config.yaml
d_shared_expert: 0
hidden_act: "clamped_swiglu"
rope_theta: 10000.0
qk_norm: false
init: "uniform"
init_std_qkv: 0.0202
beta1: 0.95
lr_head: 0.00708
max_grad_norm: 0.5
decay_shape: "linear"
Below are experts of layer 7 (counted from 0) of a mixture-of-experts language model. Rows are named router (the router's row for the expert), gate (a neuron's input weights, with its number), up (a neuron's input weights, with its number) and show model dimensions 128-255. Each number is 128 + 32 x the weight over its row's rms, rounded and kept within 0 to 255. Numbers have three digits each.
After each expert's rows: "gets" lists some tokens that make up at least twice as much of what it gets as of all text. This comes from a sample of Wikipedia text that the model never trained on. Tokens count by the router's weight.

# expert 0
router:112078156103132087088120114167147115103156117135152110066125112098156137046113094171104147115120111089131033149164114094171083132136094148079096146105119146142167183177155140130187109096072107169122062166129113126108102140083092147127143076164138126064141130124144098126155100167205103136205167152146111197103140167118139076181096189096103186103051110206146101116118086091146120174177
gate0:097097124165160092149144119071128128199128139145119210093154124137094093074137122133147068105112111110125196145163139156114048112095131128127114116140176097088204166069094092139126124094089087157092124078111145102100155142067099096153129081133156138158095107086105102170085125109101099088134129121107198122112083128176116203110134065122130076125112149137141178114113104078129127148082
up0:141117138160086129078136122129130189188118134129140141178169143089159098134157124176134128130161109085139197176186086161092067128120135080113145131131092109096176091146138130118132095088092119141109137076094176072203180130127160118146142112140124112076080118128087076150127188124154086135152125152099156134091134128114080205107102115103141119128154098155202147082127096133155166183073
gate1:143144078114148134125152156146147113099135127070126106106158104105124127104146107066121075104087136129104123112126154127155073103146151129089095168195171133135157110103204127117116179205076133105085130126127156150151107102149120128101136098083128108081121200191121130128101130116189082087149160119171061144094084079154121077086085132133124136175116109165083146122103165183088155150058
up1:164108124146133191106136140118159124136122099105136116148114121106162110131131077086084063079087145102100072089121144124110072107158167140124095145148150130079124110117162100125140157175098117129096126137141176152130118092155225131098021073105108086117089141153117153105087119109135173098207180175150127146088125101173128078102099065135128132142155144150093138125117093162127189134067
gate2:158123105191108091102132116159028151076173113142149139119118131199103147120128087095115118120154134079078138120093138156123143117212034181066137149150137133177086064122141131180111120185069118127150111141078094138145136172116142095076150113127140075151114180111132096169104128139154133096114191134120141132117101138128123111155035133155136131144100119112119170134112107155098213167171
up2:136135109225092124088079079157061151148137153157149157127076124181129137131109121081091162140130135104142139112148153191145152167157074178050121152174143154161114132122127138173094119156134112099132124158093049129120130152105169129102162078167160112137124191108162078144105149156198143067110155141069127158127157139105112145150096147164151115143115171153119191162116160129128165173164
gets: " |", " of", ":", "-", ",", " by"

# expert 3
router:091155140091129152084153112081152127086143099112146117115075129177112132092133100112153146154118152103115159159146104076089101134120065156055097125088076155096169088130145153111057021163123139111128093154080225119180142114148125084095164102132091085110157158125099135067184082138177094182118121151167142090159090179059140140072158150161111150129137133151159102138090101162097121166143
gate0:134115094066122094168158171100161141130171105129155108127085150106172134119125087121133154087103100095065128118135085145091073081093098073140141133119067111151138115130068177124128116101139126101115113146100132170113115165127112159135153155078134149131132142133083156147119099166139135212093091142174100131083132101133148071053150154198128105100120098131109146108162135161147175128130
up0:161090107089098105177129131117143133122151136089143135134060103160076141100178144191097127151151123118082044130136073094121093108071085069115112161144123168210166109091103179133139088197120138129126126159073145152134141116125106165126139142114165059154134128155107152141136106143134179145145077127169124105129112134163115133090157138168185112165094122124096174099126154133172105110158
gate1:091145137172129110136106165098124137098146133145139086148086091125053105142145110110093105094130126118152107112144165191101124104179085102098126079148104128167150141141133207096106143158095105099064137120103198144126127123095076227099084183143177141148109166143161149104176095180155128099131093103141172099063107099190134140143067142133145111130118163161101122103154115163126127129136
up1:106148106128086079097134155067143140142126139148132048121087081161038109151106124138076132148172150133161116119109154163120097151158100096166175115116085098169153140128130204094136163129143145126124123123144145140127124093120031195085181172145157150156097134133155162108123065184190158108157159068120155181121141117175124168159090101127109134129111167130112148095148152121212141132180
gate2:092149138147135188078149121102152136085120105127121087078115074108117127110179074172079145146131113112115149181152104161093190089133117112148203147120121109121130148145146171092124103126128148129161108145120113117137162119173111114143108161175102124239151096151153166134134149150173071122167127061105189135135182127120160162122117094201140142138126200185168141170118148103090179143117
up2:087105125148127200108183107116139067053146144117086096103119135108115124102185115200085172178115140130116194184179149186107102082135158155126134164149116102146099139155138198110132066149124120130118080100155124127117159139154138139154139149148161115187186128151131174114122088138154054151142118046102152107132137151127119191125135101178162138117142198138138104164115156115106137122115
gets: " |\n", "\n", ".\n\n", "==", ")\n", "\n\n"

# expert 8
router:100130143093183111049141105158138087167151146142080111121172086142097140095114131119138064133145127114186081153124043119169123116108124109158064101107103150129155114100135159100143081129099128182106100140078177073132073125174104103119176148159087114150141165124091119157157113138188067155157131134151156207101158142107157093124128145206139125153136099196152105117142089135119140147091
gate0:077127110116112099148171091172185082135102153093096135194155115129149115143148169142126083129133134152118157155179128132117137171099121072147164081128167123121088109116193162071136128141133208079160175086041148121114113075100133147116084108133139118135153077137128120165176095138158069074109121139169135111131124210047117104179102138125114106118099084145149111137146107175117151114157
up0:111121131167110117115143064162176076108080121111111152206131105126108087126159210175097120128126155121109115146185077103127137142160134055186071114189129158088077105160185138116153088168102080084107131143094149093120052126079133168120107118107157157124148092120146134095147086072145111081131088162172154136134164139118102118169112100155119099114145107139169109100111178134068163086103
gate1:136168106135061138140116122106148144092106140127097103098159115097086081161128192146082083191186091083155098169097075063155156203132063118037122168093136138119083113140144120107186083136167135152129145089152154093104079121112104217097053100137121086149150102102092128124114091120166103128172068112143166103092124104132071117174129097086157156109081131120181166077154128181111204125111
up1:133159141163082137159086134095149164135076107089163082075123096077077119164095166081085115188172157163148145111133033118141137147108095096104087147073146106104165137122073115105156131132134102132131174094098097132162097084138116201159097100149081118144146162081150172138114091110192080162160054098119175066078108132157111139190172079093107132055144104093145157097136113128072163081083
gate2:141181065037111121128112102148137096135109124150127136128122107112142109133155130110103085172102086156136134148117136107139089145119089107098161137125149108084185092104135152098178110147143097113191120115167102050115219060122171145137077152135093045110114115170202194128108164147142112081140120135102151105129086084144089108108117178102125097159132107138116159121182125104086156167166
up2:155111078121160104128127105118127089164142129125127119102119077108146117075111111108100075127083158121089108151117149090140089165137138143128133120137063158128152111109118164144134142113093142100149121155104095143089117083094151122162123166118115106144108149107145122095108159144167126095131125164161152112136088062133155108075135199161087142130109182107114140131183101123089126148158
gets: "2", "3", "5", "1", "6", "4"

# expert 13
router:117162170114105191095136082100124101094113113119153111068094149180075114119130107162147157170119167093160123162108129119124107113137075128138123123080181156145116061163165091091178122123139080187093130111100088092134089184130112166081145116132115116105140177108128117098098080154166092183159160141146162171067107125122104144080113140164077090118150150144188113092129131121155134138128
gate0:070091160193131127104124144169097121107197139186195149126131115175153176167080151181087069102158142173139109096095124162173150170095116142128129116118114177113124116101130152097103070112106133139087139161179092150154128172128067149132158128165118110137137178124178158053096192130138102139122176099107128130102099123157112120115127137108161101142110151131106155152145158109082111139118
up0:124058103160141136153084149115110122117168168153095114153105114202160130136029171145111124097138146196144122161103121174146193119106117191085168125080167169104114091133130118100142119085121137150129137175192100090100152149125155119127110122198136103130187209105103121075115113097153020127120121167087120140087105137153151096061089144114182081113170116159131168124120132141117138092148
gate1:130177122127135135099130161070122148094091099132156090177120104114107135155148122123171157110157160102132124128210152164135166126091141158170119117099152248178104151105145092108168120127156174134101082125154101097073173093104148178117130059124125143153163155104117125097086111155124083130090155147101123116070142135113132140146150148144111112101155089156109213094130089112097131135084
up1:146116124108117127109145150081131112133095135133204061133092134120111116155160157155143124109122097106122145158164119098169126157083148160139145107104168168163100139091155140054159108145136081147135103149148066150116164102108122128138114052108143149112106144111126149064063096119106095152090154137083117132093158115129131133158143106150094146062107113162120176098150088136099107127119
gate2:167179106120151099105131085171112146084115159138139116200128170149144156090112092118170101086154145108156160051099079151126083198120141115172099146096154164129071211161171160079122146179112138105135109141113075132133216121147104092137217140173106134086091174123119168164121110115125133153164133121023164070067172166169178135124154097154119086157070122164101127121177124094104171157137
up2:188153154140157078161130094091122115138131155128144118172105124112091164077134094086136109118127152166135163048076118137112095162120153149135081120094128144144049173124143106000133151126152198119123071089114085090136110130153120155127177134145147125156081140153126160108144087135188101112134116130101188117131198126168163100133204087121155098138127174099088130066137057081148105091164
gets: " ", "0", ")", "1", " —", "%"

# expert 23
router:118107158130137166109142120120125090099137136092098125112095116091094179147156112140168129087076147152154095106134120148145144089164125139131121124093147165095140121141169155102169074152174111114099121151079125115125174168087091148120096129103123096110174110130128133107147084120138088105091204144094088152111085173128137126008132175174140062148142147113145065085123106127124151170150
gate0:161114105143150172104046123135112100125154096168110199139072117124125119108200139144129117179126151140151107114128089076177114107108135165114163172078145113117111111144123136090132117168172129084160137151124104134129110103082137180097092122109100166052130147096128166095129126159146156171135076121102119100092089087084063076094126121139149134160133125081089171118179165124167114126171
up0:141149124144168146136108142103156102118188132116082153111109129123105097136144131125158114182130138149113163142099154110189129112119100191053156155087149179147085103122129103089191146150173158088148103180192150141120139146098139185105096148138105126084141145131094134048078109129101125117125060106090129129048098098137128118117106064130146115129141153104106111151132178106171077134147
gate1:142140173096124127108116086138161179195150097109123141128127144119083117139097100152144139118063171165150071126129126158113179147111152129119138152140091149135162112137131076108128117116098123135111114123129158106114099111182098189090119158212175164127159086127126148094163169171182100107149169122148152100132132109205063162130160150139146085125135141146089118124136154170136119110167
up1:127144134107124133119087095133160134155116097108136158126122136141097099151107105136130122123086172137117120128157148180122129113139138128143155136106093118125185105132131117102103143176117121139099145119134153114104142091150156232103142131147196150176117133139115087102174138163129083139165176096164123111158114098188085184206119149145134079152133125156067144131140162176136137102130
gate2:084145135158091128128107093127132159108128108144114112085134155154180163165141112181162158152151118129087061086159156069163107129137097189122138060121099178101133104094112186082104112160151153145121076119144152131150131101183122125109097119098097115054144127126090118112137114099125109097169136126062109084126099099122111107124166159192127161129144164157136118119159161149103086103225
up2:046135156175088130141135068185096136110124130146098090104128120146135153145125100154141151154178118178129120097129143097090138113107088130139076113095145124161150132074118153048117129118203097160108116094151098126103111108122137121093117133136129107117101031132094136137159098116116103100199119117126095080119098171159090109133155129152096180154068174186130102101140138136074094057210
gets: " was", " to", " |", " is", " as", " were"

# expert 18
router:089080094098114168064108112152174092151192129107117076101081071142115100078157117113138129140109154123144106123164119125176113132148080214122090102124110127135107142167148117054105062135139153135101128153092164095188137110117108119097094105138063141127158191118119052134159133165176129180195123141106158178127108212084156117064043140141099133137206095192162140166104141112126162174164
gate0:126162130120148151099112109072115107174127145118137129080083140151141110068125143138183190149129124163132102174110145105084136069136131116122112159134092114121154170150192145084165080143088125099147093113151097153120148140196120094074149146098114155130136073203152126095106169114103107164103119198106151153121118123139192177111052142132124054109139109159100133184175122139121050162089
up0:137158109126148138070060114097124122185085144113078135121065158170138105086055141149186206178099182145103123171147134071110165100113142153167139110130111122138105121185157124097194117117104131115165125092117101170150156135187134105037151153101122129109112052161152107122135152125095087168111180190151146139048143125134213153073121145088128088119163112187108135179143141156163094147122
gate1:148091142181104105114151129144151099169120169138160148128111106122151175139077168094075144162103162156171112152146095145115131202124115142177090100095093141095109135144141108100167137092139135101095138180090112143143152146128124086083077121188155142109073133117086076137110055066164106110100107163134141187206147161102097137136145111097055090175082119176197096131120118140100146149123
up1:097101129158115115112176135134174083118086146098169130135093079081115139140059107092098134200124197168157163139133126190124154151114120134095089137114064118110070125102113114105188101135173155098076111149130179138139144119178117099121104112184149168134106129150088122146133076070121113138134126102147074185146142157129106128128140124141077108149156122153179077093079113161128156157118
gate2:104121038107137145075116138103135117189134139077133144122222119083170082102163150192107159115149116110129109151096135076112132131086093153131150088132079122104130132117179136163128157144107147147097099124145141169151187153076092122129127126159064140114163119049147139126118073117167151078145105081105112139140086104182132141108132091137149131138125122157128111092121089141099094127148
up2:087118071169097135080129139154095146177133159145125105153178091114189078168145116179127204073109111112155108138089137105119169129087115187106145102106106155080161126108192155133145158146094154204150108118158168153144198138099084113142153138175050174115141143058171069118135063097160129109184075118086106147116143098135174117109119116132129120142108074134133120113116083156094091172142
gets: " of", " and", ",", " for", " with", " in"

# expert 4
router:152126149103127115121165143112133079142144122080099126113127095162113159124153098166192118143113161090174123174137230110133087104099115153093055125080174118157139169169127156093170087147087113100078142175091128115168126137151071195111144116119104094132123153101109096156143081171168139083139167227135158194135147149092160157098103160109058138087125147142122110104137091153126132139173
gate0:158098079098156190159074140118081154135146168100179069131114132138146151047109143169143122091125110107118128177088106120106158156181143139162162155124104169184132089180132104107167091143155063118070133073174129074092099180110124098092117139049111148148119123108226126114080045074148138086143105186066132132127134108138150147079140112210171137102108137140119129164134115133111105143153
up0:112135114123170140161184166188128157134091140105138138114134154140190153137160134115131070108162112163125104157137096128115131096093149102102084172042148160138160126125124125089136119149152133188119130117115100104137123117136143123174102139154123104117181100138139206154119121081171137171167138098076098129154123119161149066170139128079125149133042134086112144144147122129155083166074
gate1:125179169082117135147074097217198114104171055106114100133147096116153107114148155115152117161073158127146087123089101139170155131124149132068127144202084122149138133164126135072170178092139110124104130163096140057140077115122145130161148089097136088174122177122123126074115104126093124101096125210144145187096146136139086144125092156081179153087126113150167119146099104112132128113170
up1:116162129086115174086061110193179121147195089117115073159174113097153101080150139138186077169070144143108082167105143131178185098136173124072147137215071089119119105160070113079152174113158135123150127137100132099134108105092119131196098137082129156158105173108140154141108096146091137098105181200119142188081212142116072148087116161078156161122075109146153114137095123117110134092157
gate2:158104069110121103195123134158153148159128118068111096146070108135134159125118079124148131123180156104110170201127189130100107087024193137096066077094131110213137221123147140146172116117057095081100153131094131151112119136130098165100139128072094122107166115116079077155137076139183117089152199202124093161165162108083105117147137154113114097136099134125125085153207165135166074126130
up2:147100068152100169178083088124167163146156049121125075152055135134162127110055108138121176112133126124075177143117114150107140116049169105117105067128113149133139167089117116146147138129142089133116165087119130116079102141109184139163158108114075119139138131107101083113127114079118125114139188140161064116101158103149108149116111123178152100143158152119131127169184117175186102085081
gets: " the", " a", " The", " his", "'s", "The"

# expert 10
router:132074142081107179128135040109166108132161144122114116159108143128053112121112181087127126091098143176133083155095093088162126097139089108105092154113126164141127071094122118094125137177133149187141104200092127089137104136194110183105152135182107084160162156140076099121104112170109084104175131132149222183113135191184147082096039130182122122094154130128120099065145126141108134179160
gate0:102094152059075160106157129145123081134082093120112175156162134090139114143123179141155121118129118163130147195152128170133147158128163160126129185128081162172145178074166158093088141132080177115139178077112127119141103097165141203161097147153152045072169203177111120059145146174099058124136159167101156087132143134154095091113119105170146146164169135110097112091093112135131141158118
up0:122130121092123144080121153249158098182161073158169177175115107066152129094082162108167136136114173177127097136111140130097112124088183151142117153203132125116108113123152140046147193129106177099168174062157134146080151097132139224129159117124139119107142226142072104135124121057106098127141135137082149165094135153148108118084090127139126166150137068080057167112090125131085135152108
gate1:108155145140102220145096134210104134141098108133133119091102121173114079115077108132118149199202121163140111149126101055137113097130116149149125188139112143177078183103047117114116170139153120142158090130113138194106105133115099113061133181173135076056159145139120111085138168188131115112123096136137162140114170121137120090128163095189113145081130128142053114123103093100111092132112
up1:117180094108119149145128097218083105130127072135178152101078123180090132081096064130148112138190084150064114142138148104155103091088098118193124139105080089134123116141079116106087164159117056159080159124131089164163104107118095107129168155168134133091131158149088112119123195198107085088153089184149097142140166168121136074126160114111143150123134091165119143105140053130154144152174
gate2:111103145158204129072167134194192163128088126080139110136129142143077109151151141097139111111129083117175119166173113112171110202130165106119112149119144172109074163113055068066135123175064090154123139123167105124105147139153124137118165087115166097114130137135097139120129090108142120128147128163174090099179124205088104086146106125106093129169098097130165088109147101150136130117102
up2:147138104144183150155146169127138130116121146057126120132147110101127047122149134178137091182118104112112124167106119105107076166120128075178071098084177169161168144124084124100132177121070097135112080125209148092133149123144164094102161146054092108158097094122201122080056145105176112135095117131184130107139157188115120094107094133131101132114121079160148172152145162137125190155095
gets: ".", ",", " United", "%", ")", " University"

# expert 5
router:103133130100154152134120171103146113140159066110105151142136108155062126126119142132161154158117173097074068082153040144045118113120147106169129113044077120129154083132122140081155089164129081178096060117097184097175173119098065146205121123101085117160183102188108098085123129154156113163146143126078148056074123131075158118091161168102088139091058104129113121126146098134089132118153
gate0:141118159184100105130138175118136148176131171094100100101115161128061171127140114141149192162138192094140113112104125103162116129131160150155085120126106152155137181129127138152129165083161082152136117166098132127111108089122127180136126077147115149085139170149142132131126150109113157089137153193135136120112172106116139130118156121147156153171098190139161167098085120159130126154096
up0:140132170133117084149178163113130170177103171057031102142098107120105134084125082114118128149196152123123094086109094144172126179111166116171113108145138157183142144114141137171146137101180115144134134166136176118129147096138089158120162072196130148099123163136124115109154126175102162074146110152133140123109106109147154040078122137128165163135106155134148156133109143150136124161120
gate1:166159119137063149085166085121121091164139123124151057127142150104094149186106151132169170183110149170126087144118083084136163140138142116104068142125151142122145130128111113125142098151065150103151131168063134097117098122179101116159081160110142142075075040144138088160190156113165092117125141150192131145125170123137154125157099136105072117133100109152114102096152132136128080122168
up1:104146103134127140126141121120111079181135116158152101144111142178143107148111142107132130187105126156116127185119098113131073141075127128123093173127181171070124116092128089146189141185120141126119167155084115077157099152153072077145150087198101100107080143134084167166111102147144116112125129121157125078097166118126147167112134166072078123142155106075093142106150092196138091155116
gate2:101118118145047177131188159116111140102119142153122176124149124081072114194134124072147157145160097084116105197131089124150162097073121127117075108106148121078127147103126149120137142060091150139126113136068161154147119161098152135146105163129063112133115150134123104138118170137142129138086201136043130105182098076154111089149170219139068105147093155091175096118157121069126114164152
up2:122091136107084212126120074139152166111177115113100153139134176146110113179118104148155143156183132084129072207135135126133149082109145149075059124087209060090139128147127139152089097044127084156108062132117177115153122105134156081209120178127090090109094154125140172159169200128165213068091151122085153120154109121109108079107124136136100131088138146047132159101129169099242086172146
gets: " ", " (", " \"", "–", "/", " =\n\n"

# expert 7
router:110176145069154130092135087138146106191148154092102183090119118102104102155121124101123147140141138162117065152101105154118111128098132136124065193100129081114124146170139140102130058131146139132093139160111138088182156154067083017069121082169128142124144151111075057160142087179136087141138120113066165105136135134076157128109165170141097156129123116175138135162083071126033185133172
gate0:077060145154130175128176134158120124146131226070143108160158153092119128135130160175172124203140150153133101166146126174096090134126132093114087085084136140082150126104106151142100135173074125141110121106151139136162088111054190165099109168128072127120145084139104119148134074156119138124086112106146120196115151086171155158093130095110095120114111155170130101096108165157094072109120
up0:092127191134163125136182140113066140123113179082172133112148149126090115143120165131161160183096134110106116140165128139099132140149119134125096096110148145089123098130151155190181050133096128159151100106158123127153091138068147133051151169085128104090129108180151116122098109134129152089134091115146192164118165116136124185101164098088122154079105186111124074085130176169042114132145
gate1:142093160098184143114099064110167112068100115151090169135098205129103141150107093144181117186107086174161091138110126125141141109116105119112155106123073151106168104074125082162174165128126115125153149097057110115109112110129105100096110155185199110143175168123127136196131113168090098144139171108179159152195102189142143076104139140162100111118129066073086129163094069074125106111153
up1:124094138144104174093135084112124142090163160079064180108084166162151160148106137169141099127144109131180132183056122126091141037108143139181111133141116151176152137114150115205181147110181047077139111126203195139114152126079070097124123131140128153063187134097134100108162111114138127123154190120168120103170133173113129074089188152113130146096116104100093130157111117066121121110124
gate2:095078146153099160095118156132208049067114126100110094126118116142126216123116125159147091146100115173172144147186066093121187149090139169117144158185142172117109114126143089109119098101165139196157098144084167146145139148135092131076117070149160153135109120125137132150104117128121146174123127123193175120124199139102123074154098132158097175113088195141071127140112161111098149144157
up2:112123143154131157108157151092227096079123137146101064104127109152164172120143110147088060175107138186175151132148075089141174151071144176111120154159175183060083120125147079152173124135187124143169030120125118157182138181167121142092151075142164125150192128131126128121148123112067153160115124152155144102120146127105128065158104118158117118078114168135086122096114176092101183136121
gets: " ", "201", "200", "202", "199", "–"

# expert 12
router:107093126113164166062138098121163141168155105093094164175114112144092106111190107130150126132177161110109108132127088067176104089110106120083144145084139113145099148171144094104148131142129135146097111153139155076153094143152112161126122147179082089109164102076108098059155093160158059096104128125119118178105139170138120086028105111145110108080105168126153137112159119141136094137153
gate0:134101105161146155111126089208154160106125164113178097149095098195154072070081097134090149184222113136121124154129038183099076111076146140096141115167114136129090108149144147134185137120153160109112117143106156076142136113116152115103115230139088155061161116106114118087142161155088101144110176138159170149149134085096161145186151145127096148128128129104087122141142135134109114116194
up0:166083159116141140149116088155105156171160150144154089151072061185163104096090113085105183139174149143076143130059093118132125108082067161165148097116106170159162053118125113075113053198139164068090133120103121156176116159128164131126079162143136113134099133172126165111114124137129154128082192119171110148168132161133114151091115128162133082115155154076107099133085168096152167086120
gate1:156170184188164177132096118131166118148166180126156110141161100184135103166176141113122119152149135151120154066128118086132131132104138147168113146176144132152138189156106098090151039152182121152104151138118130076151128098089137177097154153169139136025135106103150089114151081084111122158134174160168110126108144139108084098076148190088083104159049137116078129142149172074085134153130
up1:168165144122136144113128100126155122157156106089104102135152128171125085170114123114131123140172128213098153107115115104128152133069115130172181152114172123160103172170130115082156066159182109143129121135115140087126110083112123162104230171150074105118163128105123108155152143095138115134134132094169135109135166155120081133081125177125112146174142099148122130138170200110165144137140
gate2:135127132099142123112138111124129109135151169144038154094114056196157083138160103128144119137164140147144144117112090125138134091118110083087063113158142115127110148164179145079145116138173112131139121094147126079141157091101122120183184164183125095103117125083081121169169195103177125141159159132170136105116127154135110165143111168111127086092059123115156056084108192134097093133128
up2:126091145122140131114138089177128094136136186190059171093171073198121108111151135142153130146158155158096102085093118145135141090143077091129095102107137111144103159145150140095144111140162124141164113092167129087146171069133097106161194141187144090125148095082074105175135171133169105141126117127168166130097109197188114159130105157129112099091086115108122041097141173126135088137119
gets: " |", "-", "|", ";", ":", "\n"

# expert 19
router:139084137105133139139156114205167108137143102123088189128117141167117118124087099165100153097126141095141111161139131102168136131133115128101075105108083180117124106156134125092141113142179145142025138124094090037137083177148133172110107102119067058142183134091114094133126127170131086113118136122147165134116155167167136126071093181173125127115114115113148176115150132115124140174129
gate0:077098129119140121138147178183103099100093090094161141107106144136075118098055088162133126123159099142110127055112116185083089100157079117121129047097069126105097128130086099106173122073148063097122158089153117090133111164121124127200099145147080169175115139136140125125094144157103121132141137125125200111095120135192115081115056106159162130093109163097068081139148141158162143135091
up0:132134124108189136103154103085102116147105161128105187121168171102126162117102099194150139106151101036124076106077093100137125137105113123128162080135143103173059134102132121039100167140154116158201163156126146097183120082163150125128099150131097140202163140129123062180128122086092118133127144091146112120109081165157179115095090127138137097111151163073166087167127107180142118131084
gate1:153096093133126110159082105118157141142147121132082114075126136136143133126175109173134142117180109070074198161089158110096096126133127090151119128128119143150136169166068102136121145117084093124134152119118152121155150122127160147188112150119145139074185166104112169175107124087111036120163171162167117105164106133195094094193083128132140050143059098159171137083147102136051167081165
up1:168086097131120132109107123108152134142129103123097077106098149134107104144132074105108159101169117119099173180105159117099108161141104105120114069151151164151157135184086095176144127148135088156093166135150131114110141140117147148184110132144117135083146135104130173127089134123108067121155151163118132116159176099126125107152097151089160080176121086114182157138108086130046147058182
gate2:153179171170148109156163144174120181132133105154130108106162061149095110144167101142114172092117141135132139162141133077127156135161201115191147115105105186110196145180139170163132111131129131152106112142144188150111165162101113128156099095159107104109121170157129171179167098116097099101185122162186115166112147181146116186089151138087100121157114164144136146133186131075124154136217
up2:156125141118125100191068157151149125150156116096110136113123062151127153136096062140150143150195203063117131157093132147120098147143150107154139178081102137110163108154171174157120095108110112127109134165111137088109123109084090127144082103151079165122135183163148150141132158135101084137156084183159074126118144150137115153070153152156123108135099148145179166101173127112149118185192
gets: ",", ".", " and", " that", " which", ".\n\n"

# expert 14
router:085157124121123148094120097167133095066153098084110125160170078151118136154138163114125105129107129097049127105069138126125118112099154114101140117091118177173164142121151144125111068150149082084094115153159147117143116142083123154077144118170088085161160113218129135143084092160156070132223143103062131166069186127154149123169132133129091130150138183176148167144096078135131112102154
gate0:144190176096171149050116140126149110143100124132126093101194144090162203125142160155161132155166137118120061121144118082117088166111122129171132196118170135169155118132109157124133074140160090107105136147182091158135103110130133122135114118094118111169169105136182164160100061161198108087126193142087158117144130111130081124155102056149197147095191133135102177128081164110103092140101
up0:119099173104128103113135119139153176155093148106106162208085112097096120161171109081168122097154110105139127182117103059150138094191130113120088107118113145155208114087111127136108123134131114079106102114169135121164132094140138144154108089111109084123131077136128137108076117138155101104171156080131123183113116122141166138120145081173099139077113155083102118151110142117085087142127
gate1:180109139148090110104093116105177113142088181110101115163174148080148141076166148176094148095087149088155142196090143144138148109097103121134177139061092143154101145171194141170168095078123126154092101180179163090121056101141146132127133203101119075124115167159166151127138133079126125153117102099120113101114151100142101111104090126152092132133153166089134090133172138109122118153144
up1:205121110145112120138096140108173123119080166136080109153176139102111138130152141208093110147155085116137177133090180099163135082097082098117102150113114179148143147176157149137161109106113154153116112151148098127143118126098133104111097190113118095135115126128164167114090186065131110077096108118119146150126152138121112062072128145140066083126112119089129037092193143135139115125155
gate2:062198125142105148153097153136105150111051149142142135105119152134118111121050115125112118169128097054118097122144182194075148165073164114141106165150131141120082125149119162130115142082138108056164136153087133135079146125149095138089085144136141119127116135155142143179156173113195111169161122100106174179117138147109191104130102179168135173089181152131140103137098101059119096181155
up2:099179119133138129136148128162077108160095151106131164128156133114087133143110122112101105104122105074068091143174115181096144182129120160108097172138131145127093138162139142113121144085166109086115090124072090101089124114181125068078114127139120173164115108162143162169126156093197126141194155104085160184151149134115186120137110165107091171090181188159179123148090074084091104190135
gets: " in", " on", " In", " for", " from", " of"